{"d_expert": 32, "d_shared_expert": 0, "hidden_act": "swiglu", "moe_layers": [0, 2, 4, 6, 8, 10], "balance_bias": false, "attn_scale": 0.177, "init_std_o": 0.0562, "beta1": 0.95, "weight_decay": 0.0, "z_loss": 0.0001, "train_tokens": 599000000, "max_steps": 9141, "dataset": "wikipedia_en"}
Below are experts of layer 6 (counted from 0) of a mixture-of-experts language model. Rows are named router (the router's row for the expert) and show model dimensions 0-127. Each number is 128 + 24 x the weight over its row's rms, rounded and kept within 0 to 255. Numbers have three digits each.
After each expert's rows: a language model's description of what the expert responds to. This comes from a sample of Wikipedia text that the model never trained on.

# expert 10
router:094128099153124111155154110144140177123093137140130158133109173101117138100129161139164153136127113104124094097121160181138130147091127091166119129155159145114132113097085121088176159090109123156140151131104163125172117128122111125153140135092108123151104126120126145162149104149103140115140104158152137102107150103122144126107100159154102168162101083104159141136126126139092094159151
What it handles: Dashes, pipes, spaces and parentheses inside tables, filmographies and award lists, plus result words like Won and Nominated and verbs like take, break.

# expert 50
router:095128099153124111155153110144140177123094137140130158133109173101117138100129161139164153136127113104124094097121160181138130147091127090166119129155159145114132113097084121088176159090108123156140151131104163125172117128122111125153140135092108122151104126120126145162149104149102140115140104158152137102107150103122144126107100159154102168162101083104159141136126126139092094159151
What it handles: Commas, semicolons, and, pipes and year starts in lists and tables, plus mid-name pieces of taxonomic author names like H-ow-es, H-ab-e.

# expert 13
router:131112100161119124166111126084127110149102102126168101109110116085104177129102141100084111129104128136174123113153119133098117128134137097132099105109169114115093106133127166170159156171112153152094114106114094086147144117145126136167144097124115177154099131090085132153123135127085105082140128093100159116122099109095127123104163119146147143122118126156131140126147129149157107126165
What it handles: Opening parentheses and quote marks before glosses, years, occupations or quoted words, such as (born, (actor), "not, (Drunken.

# expert 28
router:094128099153124111155153110144140177123093137140130158133109173101117138100129161139164153136127113104124094097121160181138130147091127091166119129155159145114132113097084121088176159090109123156140151131104163125172117128122111125153140135092108123151104126120126145162149104149103140115139104158152137102107150103122144126107100159154102168162101083104159141136126126139092094159151
What it handles: Spaces, digits and month names in table cells and score lines, LaTeX or wiki markup symbols, and prepositions such as in, to, on.

# expert 21
router:148116093136142079119108180143131119116102106143184161165184155143129166140133139081120122127088109131105110101131139151116141164141109110114102192124155140088105124121097167152152140097100143161152147149103132119119136098101109142149119144143121115151115146113124110139081152084145133152133147086138141095175133163163116124110131092170127141108138111151110119148124109125124128102094
What it handles: Braces, backslashes, dollar signs, underscores and equals signs in LaTeX math, plus chemical SMILES strings, e.g. \frac{, $X = \{.

# expert 53
router:094128099153124111155153110144141177123093137140130158133109173101117138100129161139164153136127113104124094097121160181138130147091127091166119129155159145114132113097085121088176159089109123156139151131104163125172117128122111125153140135092108123151104126120126145162149104149102140115139104158152137102107150103122144126107100159154102168162101083104159141136126126139092094159151
What it handles: Final pieces of longer words, often Latin species or genus names, such as -end-ron, -ence, -ous, -ms, -age.

# expert 35
router:136140154103102134113160106141095137129164107165132174155173137088130165093110091131133141115136135156117126145144143111146069095157113180089147159079122126117165152128143110116125108111103134138102124109142090138124107163096159103133141094116143137136115132118127102113074133163135111106128120139091074171093138130135141116117174171112126141156162140107082135120128109115109130134106
What it handles: Country, state and city names and the endings of nationality adjectives, such as France, Philipp-ines, Sloven-ian, Byzant-ine.

# expert 48
router:104101146146141185136077164075138115107140123136100152092156121116138101132164118156154096123125119154170117109102108103142145129150092142146092128154152161112138167166126127103124109099134191121138121150110106153087094141123102149129110103137185167131106141119101143080125138154109137104170143144142109159121133116146178130101146104113112125146123126146136128090105129149162126101130
What it handles: Inner syllables like -ow, -ott, -uck, -ore, -le after a W, B or St onset, e.g. St-ow, w-orth-y, Sc-ore.

# expert 4
router:094128099153124111155154110144140177123094137140130158133109173101117138100129161139164153136127113104124094097121160181138130147091127091166119129155159145114132113097084121088176159089108123156139151131104163125172117128122111125153140135092108123151104126120126145162149104149103140115140104158152137102107150103122144126107100159154102168162101083104159141136126126139092094159151
What it handles: Line breaks ending list items or table rows, plus first pieces of proper names and words such as Am-b-a, R, St, sc, paint.

# expert 39
router:095128099153124111155153110144140177123094137140130158133109173101117138100129161139164153136127113104124094097121160181138130147091127091166119129155159145114132113097084121088176159090109123156140151131104163125172117128122111125153140135092108123151104126120126145162149104149102140115140104158152137102107150103122144126107100159154102168162101083104159141136126126139092094159151
What it handles: Inner pieces of rare names, especially species binomials and foreign places, e.g. Kjellbergiod|end|ron, D|ap|ing; also "was" before participles.

# expert 56
router:152097105083127118175122144134156139127146145116124118111133126156154101137066121126139165114111155171123174131153118146077130157114117137172153168124118137101178116115167136183142108142118178135144136110170120067111132157104150124151154127107142161124095132137094132083086124122124133130102126141148133144110119117105130139123161134127164137157106147133129128131145123142098173179151
What it handles: Word-inner syllables an, un, os, in, as after a consonant start, as in s-an-ctions, h-un-ter, Olympiac-os, plus San and Los.

# expert 18
router:111095114168107106088130153091097129125108146107136165148168113131090119127093075135127119147154139151159168148095143142151145156134103104137132089077143160170125127125101113140090118102117125158140143121101096149095127140131146182122112136140133093083101135106138123114107119126123115144135140111110106170132129126100191148195128116135114101152152121148115127146129166181138132141141
What it handles: Closing pieces of common words and place names, such as -ter in welterweight or Leicester, -ey in money, -er in stronger.

# expert 23
router:158147116147122090136152176147104102148134101121156141086186077152101112083142138139100071121112128099131175126160148128156102147117117119135169134115139117130123075173144157129116113108109107151124148098110136087120107120094119088128132132136113126178108164167142128129104133135105086143134096111149191147139130128111099123123144131149124163148107099143120137146129106137102117086120
What it handles: Byte pieces of accented Latin, Cyrillic and Japanese letters in place names (Ž, ř, ę, Ș), plus digits and dashes in score tables.